Weights of a small mixture-of-experts language model, trained from scratch on English Wikipedia: width 256, 8 experts in each of 9 layers.
Below are experts of layer 5 (counted from 0) of a mixture-of-experts language model. Rows are named router (the router's row for the expert), up (a neuron's input weights, with its number) and show model dimensions 128-255. Each number is 500 + 25 x the weight over its row's rms, rounded and kept within 0 to 999. Numbers have three digits each.
Before each expert's rows: "gets" lists some tokens that make up at least twice as much of what it gets as of all text; "mostly gets" lists some tokens that are sent to it at least half of the time. This comes from a sample of Wikipedia text that the model never trained on. Tokens count by the router's weight.

# expert 3
gets: " ", " |", "9", ":", "|", " to"
mostly gets: " been", " made", " became", " into", " more", " received"
router:484509499476499494507498525464522488485526473527497477527498523455524523522492539450557533523485538512494547524504496487486471488456528464518455529491503523524499525482509497461527501516517493471509540519507479475523494485463529508521472485546513499526492455468478495499468484475467528505529521475497537481489507530492528512515520494532511517504491521508530493508493506520515523522531
up12:506484519473501463493510497480491467451480476469506508499473505512485534486474518521490546510500498519497464495483475469486492498536526515513521501506519526488549480498500507509512501554469530509530512490474480512546493562497519474490503492512522502511453504457481486491505560483509542510547506512483516479517576495478505514483452473474482520522511499523542520524486558542486487522499
up13:507482502501487463547517497508543443529503506473486511485482492511500477490485502489528508472488502473523526484521502476490483542504473546493522454474470560491463503511467513480479467525502532503496497494483491498481475518478504455479491495517483477526482466515527514492472499468470485528446495524502500480455493496511512514524528487481492553483490460499515501496501488469462499506478
up14:545526514466524486507461513511504467494526515534485502481451481482529541524468533507489507474495490489451530500532535488483505468501496485559508474449493477499495509510497508506517482491505533547500489527480500475503485498525524529519496506488410495536501447488504534431499535512526526485510484523471486515484468504513507497446512489525489446491504509506492511484554512495517514518505
up15:519478506489561499468511445487492470513496530491490503491517492554532517539493503489476515478513472489532494519516528473491475487542438500473504469493512502524496513517472560506492492526451518510540503524490434503476482506481487468547464488548506515436518529555503438480526529496476501498503517486489501514498458488483480467489500498485501509496508489520498491484463472534480477500479
up16:514495510502563467525522511522517476469542517464483491472489518492478460517489504480548493500470507523500470488467513501487521479508520510509457503476479518469500471517546506484516492494480491481505488480497496500528518501495519498523525509582504534540511504504518537543486520516540464533515465497492510444505537489487542446514509515475506519509465510474491511501444509513571482499502
up17:522472521537503474502552528504499550499511515490478505507474512530508527464486517504484481496504469503524533510547515490437545485533497529515506486539504481460496464544514478535507478526461500533531474480488475473428531481515508481568467508496504499516467524515498460484491462527473520479506474523498500511501505528481477516517461527529556542515519490521486507523457479510478521441484
up18:489471557530531480509490467515507492490534534526505499439480521495497462513486495504466495487507457482473480493489493527482509461548520475538493531493559489486518507490506485540525485498498490492522469478552554481471493490500526503474542510468499511472467514492536461556502528509518514552497542512474505496467506481510474502503474537499491470451452532490521509483504506477506508456491
up19:502504516490487528496480515487529541510502516530553505475485527472458478481510490520509495515497490484456513483535513500496497517486463520513546525483492538515493484469501482475484541519501520488513507485488469517485499416528532511471550474509523530504487496472508517468500534483507539520471490451530522463517501502522523498509526485499538495528475495523505480478526486512475513482578
up20:510503466519503503492503501519527483458508523511547476464550552447471482489497473499456525496505479509480487455489506456518483433465491499462546489486447456513487492514485519492536521493493486504468499492480483524463510501517481506489483520455495486502514528474489510475537534543484479526495506513513468478492495546476523505485504493514540526486538536457501498480473460502482493515453
up21:473495506510516482483530514512520529450480483517510445513499556509494489444488489468500533510509511463539480516534524467509510478528525468500509493490494512546478476497505488488496478499476499530511481512548550507496522471513486511512512463492510508506520498490503501490534523552481444568501498470510534508476498471488515528470504441521504497497488493479503478455553543495470507504538
up22:460527518498521549492488483534517455526516503503529508470484497530502482503530525471507506473509546542492501517485492444516489513504512508534512480480473513449534495525528530498569510475491498476494476494492493515465486486525512521514495482471488528512558553512481453478524498479492465503434555488495486528508524478504465474459482464523468457491484442474494496498514507526510484469481
up23:536508527556502525503496485503469452510489504504540464497524516533461494518457441493566498503510486513511541534518531485470447481511504467505491501488470510475513449489470513523512481464476500482502516558494505492525514493509521545479502473467527516470489484523526500476482510505508551508516489486486544479490525532521488483441512524438528490521526504510487481526493496495528461439470
up24:524510464510496490497523497514499483507503530442574448509534540512467505527513549506487528545501490468511483526489473511535515476507517487435506481528515496510544521478474520498494505477508516513478494509487514490495489552474561494470467515489501473492462507494498509498484490495464494539499433505464517496467508473452499499457493523466507533494501468469487566485515469537479523472474

# expert 1
gets: "s", "%", " —", "ation", " May", "′"
mostly gets: "′", " film", " June", " April", " $", " September"
router:518490478526472501470511504500530527529483545480475513495545460534463491493450484490478467506506488513445471493521513517528513498532513522533442472464482505495541489497509476500510490482525513450503480508488479466483494480516458488513534495538482486524484510511463473442494488457499542515432542473473529490562488491480511523463505528482501518481497448517523482491511500515503494502470
up12:497492476459502552512460526523506485531504492493477471516509519488531540538479517457485497495497509508513501495500516475494471467494524514487515502472475531516508508480538505481516494512493501466514530505513480477536499490543427467473516499549535548474521520500500430496549500513519536524546561495534523486470467552518541460524492461554520498477496524519498501490487472528484484473530
up13:507527449506461496518503507490453499511462511451501537493510536500440480506527544488484561492498500511523473487513481514483518490541458499503458549528488472522526493527476480558493500461467500494505479497491508474482506466476479532534502520519483524507490464502513501556540528491526530546474491528489493489517468482513481505519501514494496490478508483426462470512496502499482514495489
up14:508511512471525509547516499511474508511509459532512513498491452486499526483498476495461531546474513525488513499500512460484509523465445522489528476483476511474510544521515482501491481520510494473522506509496489499473482542507479478484524472491490453532519466518471503527500497517487540525462517502512489447488493498521494500478515494487554495483492480498466523509467501515513526516487
up15:470506513504507476513453448461505529477489505528515488505505488477506477556469534498501472481486498536471424529499507543531482485521517527554506485522478481478543443513540560499537511506483543477462519513522452492487479495497504508504478519508519506477489464494486481527510477540492516482504498558518469520506467515478550472489511480470489515535460495548515468494492475499515482523525
up16:482478499509520504494490478459471477487450521515517489539505521510528508479452501465479518460504500537495473525492456507533539471504501479503519519541496519482483521487490516486480496500483487481522488514504455516495547507478494488457549546511493479528509527496483461489491488488494470514493495487501474496559502498515442481486474525445516538476499521510532463507480500476499480545531
up17:508514507514521512506473529491532513508521440498467515515504459506518498497485468438493467556460493477478466509469499501522516499506553478503483462495495447520486518473472475526443494471493495502502497536521512521458470519536460490504514474539514507495484554479490485535517534492477493502459501498514504482512545463481533508493506488523530514515490494509523499505485486468477475504509
up18:495542506471505478529533467444500528483523494512480513517472519502509516463481485499530418519544505496502510513489527493525492482538553450446487517499487491507501521497515470490510525488481518491530500493520509477511487467515473515564487535547492470527509537534492487504473498510462510526466500549540458497537478527447519532459553502487495501486497507516499518482476472470540488546480
up19:544562485465482492533538524484473478504522489524516482538512508475496522482483513498497549522509472490516492502491505497519538492477534538505509441466575491508519505504481486529468501466514519492487505505465527490497548499516481478469458475548526472499514522571499492479487529485476489573510510472470484538520464508495497505506499445447494461556510517537467495511489506470551491471508
up20:470498465527524516520488491490513516434509473496549522512490471500491573495504520504461476509493506516488483552530505491519499474495495505574504485522493500476484498506520500546485461490529521506539489467499495493512500526494501538506527529472481498523496477537470505518436499467513473471526535469505500543541524473508497561513524504495496496485499523502469473472503532480518492517522
up21:542511501504495468480537492516564503522493491502531488461513481499501480494513500503523468555500539494489497480501465524490482519505499505488476516505481532469529504495489505538484502503529475509500519480434513492449508499465413485512522537454508514470507506485462487486508474496491488494515474485514499473505507500495503497515479508484470431503478503510507525506521534472519469510487
up22:481463538504491512518511525497522484499529494505496506469505531514502489484513519505486479522498495501526499515553497526491503566458530511459496533493542476502506528513482512512529502473479524543541494548509453475511505480467500460492473501537506516513507487510452488524491550469511469529450525492466514486515466459523535494471539522481515515479501533530483492502509493485482489474490
up23:510485499477561495482507444493525535521499501487486469507497498514495469481534507534484563525487518471473551513552547466469477492538530492503550501475500466483505507450508483489471534523500512448514489520540479484460487516508491478489500471459510497468510494490502486522507528456504515491543485461505495493484516482446467511473495482516473522520489520531483497468544557520470483493527
up24:507498543459539497488512488535488491539528535505469501460533526521452473517469467506542440491505496505531518464469531532518514470530494455514472507490524489519480517495480519455493489511524478498517506526479498452478478472504509460536462485487506479473525495553477485478479495463496496497495530454506461499554463460505486486523517533487505500490475466517493474475510541506452522480478

# expert 0
gets: "1", "o", "a", "i", "y", "e"
mostly gets: " John", "ka", "ko", "á", "é", " George"
router:541518488514507528500509498515495501477485495469480491524529535493454448518472511481449503512537476495544480485482507527502491510489493555509499523513508508497493459455496530489475496469436507524548499491486506536524486467465492545500553494495485496518500518513548507516502498505530524515463441465515494523516483493503469512511501535491500491526500498481483512495495494484528481499460
up12:465524497529503495462431518486474531517520515504468538480519477488485550457477486482499513533519478536504484513466497517490495504476502511472453508457460547500506467502508537513494500467489478476538494489436495441520524541520487524509503480478483468480482485509449480510449520489493472474514461484501514512526494497511505461517468514495514488514452468472481479500499495512498478546502
up13:524513490511516510527498462514523479491469490521525489482494465543484505509490537489480523458494504465484498499533490513526488516509502517527513484482543512483484488513521492482549482517474477482481504496534468526500478510518489472527513506486482520532497483523522451487462523488497498540462541494508533492495519513521489494469516462481478496452461527500469472487452473540485478509522
up14:531471493502476536527473499509482469503463475523508495497556542493464489486483524476501424490487499511507517490475468541532507504452522519466487454482478490503511524548465495488528482526496518469522482501497510549472476525483502474482450456521506522487480484494521451464552474491519503513524482518496522514534531459513501507488498504517526491506529500505520482538482496485465524541488
up15:487542470525512513507511538481470495484508501492485501518513507554528506481506509521458524470497490511512482453511487538483515530511499504492491470510500483492531493481524462491505516458513499486515460534500486499482500512538479532491514495479543518493509520500494486495530513481522520475523515483463465554543484453498494543470516473517474537481483509501543487501500525516489455469512
up16:507496513486520498488516507475542525514499512530500560494538478432494488489472482547501528517449462523500515485481490478476500570514492490472464521501541500513516505487495487525503474502489500465492471502457502532462484538501532544451473525469490489464487483508457509522514515508498479518530524500466461478496490499494530481514498509528538491496510498506519531523462540531468474463494
up17:476535515495503520487559531495486499533497499480462509480448524520491498529509523498502464515496538529499446505530537491484502525504506515502500530538507475513510517508462498502533486505501473485516472497476500492525483463467518527537508512457461483529470488529501497513505467557525517502498450484481465534534477537480538499455509483524426560546511540463568488490487488466525509529518
up18:500497523471468447511496449501511536525499502482464485492525494490520508482485508528497498501497511518545509481543491511467541494462526472455539551494495481525476496492505488501517546467495525501525460516510509528493550526468499527453455490458519511517487486485460474496484486495523542463483501548493503468488469499532477515504488513510486492491454504435514468493465465528515502510482
up19:441533503498517473562509509524493503522554444538527547473536543467488466454528503460522471519464517489483463506529537491508485518490453502531468474521505512468523509487447511496518481462511518472510464517488486488455492492511520510518469547496507499528487496479511511525478510476522528533494520519511484507451490503517508514514518481516508487499503481473512530519507492497505535483470
up20:493543517497538477473557477513519490525533523487511499491517482482504471501499521541551494529493504521519472513514530493492481498498510517490461515513568517532524550490515475508550433504476510477552477509491506491470479516464520557485535459515499563474454492527507480509509507482495478490470456541519495521510501538522532498505504537513492481534528516443504494464505549502483506493495
up21:500492503467493454470509539523491494524492503541473523534527533518475475524498509495509533493500515516507473523528505511496519507479521461544543525462492468502503504523556482502508581487495515475529516506499512512465513506503511487475519491504475463496442523518537517482469503504516506456541480520499527514452526502512477460497520534450527492519506492520477531505498538505493475517484
up22:480491480549514473526498505499495518506504448537482540502501502478502476532517472514538571495475522451537487481573528506456518523544523464484541526499472493505514467527524538527512476482453468485549520524497511526483501494484504490496520501523496484437533494476479474501486499515532543489536480482449473489536511499504497504529524527529468459523506503503485482501517509504506502514474
up23:463499518493505482478545484542467491533456439522487451449509494507483495513508492485465490514457482498499454535519500508457514509475494458469544516507479450492472534510497503526482505494528478520523516509497473544523459484483498479542490496489502502465533511508487507509470471517531532471446492463499482527522486462495497495495521541538495517530559491438478467512513513541492492493521
up24:491503489464457534537518527479488489483490542537502478543497533475544511525523483491485468479517539490494523502487500518526483509509485512483496467523490520508527474489518505508484494523478492523493479489501521465504550468488478530522509485490500486516540441496502470528506440485482440524504420511486481498585545501479514492524502482487508497492497549526475549512447520509450511488487

# expert 2
gets: " ", "'", " S", " A", "S", " C"
mostly gets: " S", " E", " C", " O", " N", " c"
router:482463531461471533500570505487441494501512473547544510467472509521560510466525499544482496489496525473525516502487507515541477529496518526515488488491465464449488503514467477470512539558515475490514480498486492492527483500479484523468484480476505493478468525544469478496482528486480507521463470528512508477517500506483480484532477507498515467536480492526494507495496474495481491503496
up12:524464489482492511497498498486454471513516534513552528479576492494498491517475497475494447510488496512460507474513500507524524555489546502466479479510497544494567502484459505525497498497509482520521521498510542499517524533551489535460484535560504494490514539520518503503452534488494527452498451502486481497511476508473492511487498476506518478509494532517473505523575483463440521452491
up13:501515542478509479534499489492528479542498498519536497496526511453502504520486529506520479481477517470506524475513504514462501502469497542484520506527528531472461462506445504537513465514513519557525508551497485514498452521500486491502523485529554518481523517514529529495520488486437527557513510466509526503492472505501468484516491521511520494499470482460516474498494467462507544519505
up14:465514489483493502482527522494535486472459524518506520477507467486501490463506495484474506467487507499449463488511543500530508456481538496458489535532526513501553414485514459500474490506544553481468544523530491465510504462511512479541529488491481535522464504497502491548498488543472497508472483490461511498527496473542466533549496527488521495507503491486513467513498462502500532517490
up15:513564542522535479505534482537506480523529527499511462503501449542495486484491466540514516495534509504481536546485505499466525467509483519521392555478503497514470461524508450480511475480473511507467507519423527501508501490506503531490494460531498497506491530485529475564498477516513497505472487499467471483475482494535483442506490507522510533522517530535514499469485481533468465499509
up16:540465482505498481516482505507488489504452484470481523507511529465466508471520504509497490480499462472473526503526544539453482449482472522489515487518526496498482497474521511487542468544459526501476507506467491498457500474490451508493527499488453487502522520492513478488519478517523483505507511479564512505533539479497476515467507498451535537485488488469462464508518478522471488515488
up17:501484503489518494474493502491475515514505486511468505506484472502535499510543501569473533520483474523476517520492468482497515520549494484527463509486531482453485481481472521486512490484486494464511500504526533519516457523512493518475496505457507480531494471562537485503478537472484493515475535538525511502539473476516474526485533446439487458522509528482504492506504488456512501493556
up18:512510467491511488501524492515506458459493493483471482523507455503498540515545469503475492498472463558488506516462536542539503491516478471478509475523504516532446542493490543530462537511447520506449482512543530546514513481522506481512490524481480522503488507488486471498478529523531496506483545473494493513456482506478487502489491493530506502448552478534447510470452498471509496515510
up19:520523518490512516474495512523504544508501448532527510500467523473474471479471489506508566544504504490508439489516499538524551521471516488542482495496518472542521537508494490480490497536471541498486531515456533480498518479531474529453460494525490485478516507529527497455485466515504510485501474485545513496495522530507439512467489486504477506519522492493513508504495472458506502508547
up20:509524537452484490551461534518472495515460461540501497487502478505482483489560485511486518490481524496496490499480465474560502525532489461466446503537474481498494498550511431520508527499474496511530495460470528533508503522489491528509517483503525448525511529440485430482501487504496487525462475489497481488512486512454510536501475499483467489501446519479496516507498509481483514495483
up21:477490462488517514502484495497512481470473498489491514506500483503483471497502534477549506496494522519524502519501506486523510502529483487468518576509491566546559534498473487457462522523476518459509433533526491498503471510512459540530444519488512508524503498479488496500501520470465479482533524488497509481463504496531496480530513475492465560503549511509543521519511494517512497519525
up22:519525429492450479514506511488506498486490489474486536511520474472505475476479492503521496516517538508518541492476480467528482496507509511505511489583528512480423499532517490508481494530509495523540539506474490470490506543474494484429484465542513516516531512509505466481490519473489517457481494494473553470514492511530470515540533509484513564501497479482474505517470506478469483496496
up23:492551504527489451510514453507541494513507523488531529500501482460507513486511497506556468511496506502520516512517478488483495508517472463483547515525482520493469457498475512483467501512511504509490516546480487557508478471526479532465513524513486535487520531497513535464488471476493542550499470476494496482479503536506495512502517472510505498512493470504477519505524494443481524464458
up24:468509492518545502451484515499480513499475504482508493518509512441523482481508469501469516461491505489489502530523577558519510505511479570485531492494536487530497485535464508452471448445475509434471501475474480512472500511469525492511485530524504500485487486473461528544474522505514481493502505481475522474493465455469503527515524515550490479488524547539517485494514501481498515493483

# expert 7
gets: " the", "-", " a", " The", "ed", "|"
mostly gets: "The", " The", " a", " un", " their", " this"
router:486471498570514430490497502490513521478508513495509537495513507499486482476514505525448464516512490535488483496494518477492497506534493483485516505465503506473499547521517470506467488475457502555487518520487445509511522510477523470465510518472472455475501485480508506510485506559511538471558490533517514481471486489510499513549479468503489479493529509506482439470438478488484545453484
up12:560502509500536490513485500534465492466537490509509530515506525482508506502492488508536531504526521502502535530523512531499485468513512531499491494533512548523525479538472523511490474509495547509497485546529483498440473485502527497489547518520484517507468503482499427510485507528508471472518517512495528524478502492533513466430511501501443546490486504543499486492457505494470516524496
up13:517475490485529533488497498566457539495460491498506546540491528461480473466533513513497531467530522525476493505473512523480530495509529512524501503493498538491496515518548495526497499492522517533510492511507478500449481469503484484481500517470520537509509483498450527489565520513489521512571491511496491521498514490470492509533535494524475509504537536488517517531511528485495484458531
up14:438494498455500487506474502457510562503506536515479516509515495470511492483487510496470541479501454516504510516516505492509494492497528496516466470503485487490497553582469514459496468475502502497495504526482558487502533534526502504510495507466451515510469538467519492508487506457499525480537489501448544481531511501495507510492522520525494488509480464531465485475493469492520504493536
up15:498459520479513536520529477494500487451474511538510496481494544486511492560520473468508508481474502527501560484487463503474522490483510500511466479521532513512500452474493483521552516495511506517457524476480497483527447540493514507498513512493495498544467522494552486522477519494497519526462518541478494515529524502496501499510483495501516510483501563482489536491524477498558474508498
up16:544500500492506479468558489473533497468500467499470509482512562511498532491465499525496497519503506478525532495498525502490484512526550519493451542463512490524463520486544454498488528501498517462506492488487552472492498502490504565533499477509502498475522483499480493500508469490522491513506476454463495441480494496493538549446496507526522491511502525476517507506522519503514492514524
up17:501493500483548480533507530538513522492498485502515482479514489536491493476476539469514511471508471502480489494473491502495549508493485527533545498485517475482471481481482483517475542537533476475522463489499482504486460495491489542538520469506425500480469503455485517511516482469490518525481495498507538516495481528473518470529435521505533462526534518532493521466451514498536457512474
up18:475512471531493461529508506484466521533521499498509486500509475510521508499540535452502453530512517461495510482507518507516524496502504515453537519520484512396495470498458488458503489540504559494484499496498522499508539487548483498495510489546484490535474501512496528496528513519536534508544501486470523540475486439506541476464462506458493515529572513468503521531465496495499489490502
up19:504443488544468474506532485445526460500499503502475487478487511525516479449515536510488509435509515508501468466524485535476477520513545492535548499527476513530484498507474497534480484494536497527507480484447536481518506503538476473477485533488538458513510463537511501468528495532526537506452493487544475515511508501513472524472478531513477494487523489489544493510530503496513471530531
up20:534520526448503525491472460490497541505509465513540516479510507483506449512513503514465507466509490494510475528555528511462509488548493480491525544524521452495487524511496505526520485511477513505477509520456497508501471508485508474487547464554497537471496504513469481506572515537488445495500525437515518500550517520510494469486480490522499474527484536494474464511481505475531494538526
up21:487504503541500521536558513505485560505493478518474487493539488486534498477551536523465541526497512488505528520546449497492477514532512502488521496500492537475519524517525523504507464506482515479515561501491489515511479462516476472483515510476469530509500474481496495478449511509470494462508487510482534483472481459508447475489505512484511511520502475508494515507527517472535494470523
up22:523462533524481520479523531499509562520499497521519480496507502519510504520493504482485539506510485483535485525495490499495527472499482485521492486490527492517543478470530542524497569495497515449505536509483511519486491531496503511524518473491526472501464485514524501486510478529488501477487476506491470562543544469472482479520499471502475491490532545540503513471473485526494487461546
up23:499513514510490469534532547480516494461511546504498474467489493494499477512537493523568471534524465536469499513485508531491463504501495481487533511484482509492536512532498464526514469483521487499491524506468504543496447457513479523555491520501503504500473457531508525499546457501525443519474478506473445516517516507512495493528513481506495494500484539501496456535523537482516506527505
up24:552471498464533474527512490458516519471546503505492519535515516501531456503448418473477529450465521498467502509500547501504519494496487498489513520528492527515491523466492504492531492476494454486487478500488494518452479446495521498485514445508471476530480525428501529491493492529497485464497552521521526517523464493503457520469524469512484543478506515507504492491458494497477474480510

# expert 5
gets: " of", "0", " in", "2", " at", " by"
mostly gets: " at", " where", " during", " when", " which", " under"
router:515528563551501486504472507524530503527502532534463470453500484481524476496473512484504502515469509452492481493521507471506519453472507461480476531496468461469505484531545478544531516498523538505476442470509490453503530494485475478505472485474494473500479516469480518524521576493464468513472506508481532516541527494485557487472536487523519498484535502493548522505509509501501507478505
up12:511510510480491520494534468469525500516463509501542482547526518502531497489471497484517491481464480479503509521480500492486537503474471499516481502503474494482525452527544484542460522493477493478535507491504513498501470532495502536494501472481463527455490521494475498471450519518512483413509459475469484548473520526506470520481471523483481460500493531519547446487464499506523479508492
up13:510525493495519528527473474525518430429450543512477482520502576508515476500449509485500480489532484459487507494468473506454506485520516522458540468494516502487496486474524505500540507502520460528490508542518508492464491524532536503494518493501452501490503498515484454527475505492509510503568474506490520514530523506496507499501505504551529500518498516526501511524487508491576475467506
up14:480570474503497528545505477531459529505520540533473495502529497486520465438455520502491478484485471533531475534466485495535523522513491460498498522507470531521478480473497516471528503483483528526506497503554510447521513490487465533519518512511506498531485448475491496431475478482521483498510480523521498497537504508481509487496557550498493508473529522511477535491514517497498471495511
up15:502454530499461495492459493493502510505507502495502493451491533488529471494498473473485505509512521518538508497487523508497493490501489521490503490516473477485524513506506506506512493534467534517521511473464509467475501558515412476499517532509530493515506501512525473523492484467514493476499462481501508490540515449531455510482540445519519516483495519491485501510488514522474468510499
up16:534456505476528503495485513498488492497463564516504525492468538478498535525509501498489530502536505472502477571480552515501502500511539535544510546517511498495527495523479478494541476507494513530519502473509511531495492516527499511515502481510489527491526513468545518486475504515526464479497545502453491512512496495539503490481542495481500500516485511495502480475493477489511529496525
up17:417537491517479525475526476442524476493522475517497501507453504487498498527508477521491497495478535520534492543514489468491477498528495504505536516494535543498484523511504481470493570460501500490476517488496448505475491553549527494488502502492503496537479508525522525516501480465487497494500509534473493491523535519471476527541523471478454515493507543546513463495526479478487539485524
up18:507497477494510489493519501540528476553501493485469485560540502525520489492515504496490525508512491477497568508555511508479518490532490512505501517503537467494494549522549501536483459534462476477496487505507483533501541538499499473525500511507462481507535491506498477461512493539485502535507465485551492499486517514486515482520513496530500531529462522506488486527435497506535533558544
up19:481485488467520475473488463533494481534499502515482523481496513472504490437518533523511492493488493475513507521474481541499485534482522534468473504537474564509530569545555519480497492553519481478480552547505538491532457494536548469511514522501541525532531508491492503494531500486446493514478502494503506500427489563501452480502466529499500473480517510477451464524482503492485537488516
up20:516499468495528476520514454507539491502473516500503531456506483498502495491525463519482453465476483482540489498459496513488484475520492457503529526503515503553481496500489470529520490515518481491494498523508463503463487518494485520517480483527539472536521489495484476482533498505511527551442480484493458511482496477513495520502500482465490513478567493471453491522487482453491541519479
up21:491521571492497513498498507494487515507526469503520466486468489475483465510489503561531475469524455528514559473541504491481539470485486494520502526545470516477484497498490538491502478490531506469477501542533478538509559525462484499519448475507504485467529481571536508501555509474524476523495530491479523525544503472530488523511513508497501503481507479460499504539461465495514495474492
up22:467539564508433529517467478549524544481497430470484514462486539514511469546487525538470520492506518521491479528535488509509544472521531511499499542527509471531536499449514485516496500498496485481455524500519511474498503524473529500514468523534493514514502477510504484496498532521486484495483507480477490475491447463481521521478512496467509506521488526469464493500528520509471522506497
up23:473495498511506490541534531457494476512446528527505491515472523559494508488519533504533524470491512491509493495483496474534503497534502490535488541513450537486515559470495553488543520480541510479499547515500562525485492460520467505501471519490540474485438491484509484500482457513497469490511509506495496547492518513466507463493486496501514493504473531482547507473498533479525486520475
up24:513495495500487516439497501482508493495473580473505531498501535491505495490510529532499494529508504494525486480514471473474477503509489498488501477522489483495504518521475484541463474484467481506480480529490533506526516520539508482540484503505536482497484511554491510545495506471483464539475511467511482529531472522493468514465519514455536466467472434516516486492494516475523509555449

# expert 4
gets: "\n", ".", ",", " (", " and", ")"
mostly gets: " ==", "\n", " which", "\"", " where", " \""
router:499513512491507458471537467501456485499498510524484455500512509505517462499514471498525521499517529504491484514493458515469506504516535474538480492499550521522494458520476513541483502525508462477473506490470558470470489536549479483531461477488507491501537533419469481488536505507448489489498550514458494504470506525516503478484507457480494532445457475499477505507501482503482493490540
up12:508462542525481511501573497513474530509428485490503549482519492482441527502487510501540494479528486516520512520505483492517500464503515502486508509531482515482480500491496496492481514484488471458540452509493552477550485556534494521484497485540502455479508485476465497477504529513464484478470514528482488499503481459488486480495503519493490510480453514507505483509496504507483482495510
up13:515483476494491507505484511466525528463495570526521500551454507490517498458543491528506487468458494471507556522508541476472508480481501467482498500537464509523481503502524517490447490552491469558476503504522501522508483500503496475511499483488503438498485464467533467441469482531512522498446497514465508520437484499523500537462519537514542505480468497530494519506475492503491513486532
up14:469542497468509478497490479475485513488479499551433506517494478513485547490485500530495526485514500483490507513497483558476498437493542482499471484490533542532476478529493481467479495501514492495510538467472549526538500531464490534533474496503504493495494479489529504435507463487513505538478524497485505454488484452508492497512505521534486489479483487490519493530497503489512475471487
up15:505526513510482493549482499491478492492479499497539445489524502505514457513481493489514531465493494503518467506442514462529523537513482491544439447486484491489518469561501500490476503470495504487485494466477493505500508487531545456493457578475521527501505528485501503489487512520483519477513480492533539501492485507480450488487469493516506436484466491492517518521484506464471514516463
up16:528490496459518506494481506503536477467509507461557470507474516525500505490557494471501456509516541460549483504557481452495496484502454473447494499481529502481510500519515499486528481534510482514509503487514486460499494553447479520463523480496538450500450494495525455561518487509504535515495503527486465514462520481500545498481480493503457508545480498518498509493442502516461487504516
up17:492500497519531499524491470529509452526510499456531455540483462512493543511457497481504486479524504503506486509506447491470453508529498470454490560486510491493487522510491468490514454503505480520516510505470508522540499454494510523482477499444509467483500482491490495483492473472479452476518499510450486531469520491536486553529526495535461517480538508495530557482539459517493489486541
up18:549548505481498537507510511512454466456495469518530527516511494471499541500526504490512514526544451491512524471505514537516486500475486505490493484494507552529475505470513517553481499464482478463469509488481481523493471488465500501512522502541470486562522519481542521471501481477504474444515442551501454525515497542518459498489521488473478477457490464473508512508457472497480478507495
up19:468470466525492522559505490539505520546510487454476532523512491510482509539509527536511517495492482528529445523503503470475542460503512495469464521466440516474462550512520520491503503513457491519455482483442489529501489465493539526476502516519509518488552524521518499470530516530478497524481483528469475523504489507502435454500465468488492487536505516487464505522493499488542514511531
up20:505530471515525494479497492530520512513509515496508504523487538517481487519543473526548491453519513544519495516496503488545493513528517499472488461517518504502540510509498499478509467498496472538517544492490513486497509526485520510503572532451430466499506498529483521484466562498476495448499473492506488515526501520525496465451485495467521508452515534477545509513473482471520506474486
up21:511427471448505516512501490465457499506537492532490535500479489523456478494514532510506496473516506461544499490528500450473452493507505491502526483525473521531506504514517501482504504523502500483463513555564501498534459514512525450549503584521468509470541527510489489487493520481502527476494481481498516482513505525506446498504505497423479503450482512487518533482522537531522488531488
up22:515552520516527509491495513544519492490524509506509529496495506517501489510495515506479505566464509508502503530525526482472531521504510500494462521491515518497507532502511464494483496477507535479550482478498499502487513491518549511486484506516473498511465503508499476470488496512511504483488536509505577544479506536484491533527512482490490535474493502505504471472498484514502522500497
up23:478527498457477518503506496566527439495478463474558484477467504470523534545556537489526486500497501515447514485485493459508515487467480494463486488497513475521486518488557522496540505497536511531478516498507507468499509503519475481500521544553536518500525518515465517535482540479471507466463523489503487518502491494491510539509474501516526496509495502498456452501491506464493491525438
up24:475519485464480504502495512498558492480474478527500512503486475487517491518528518471510479477534496541520506499503535476492473516514546429550515501431478528533473512480533491460524504466494493500496499452534515532482473534461525484473507485513504511517507527459491570516490444525482492523474523500483524442458497481491488545478482494440516539501491474483513498503460499510511528486531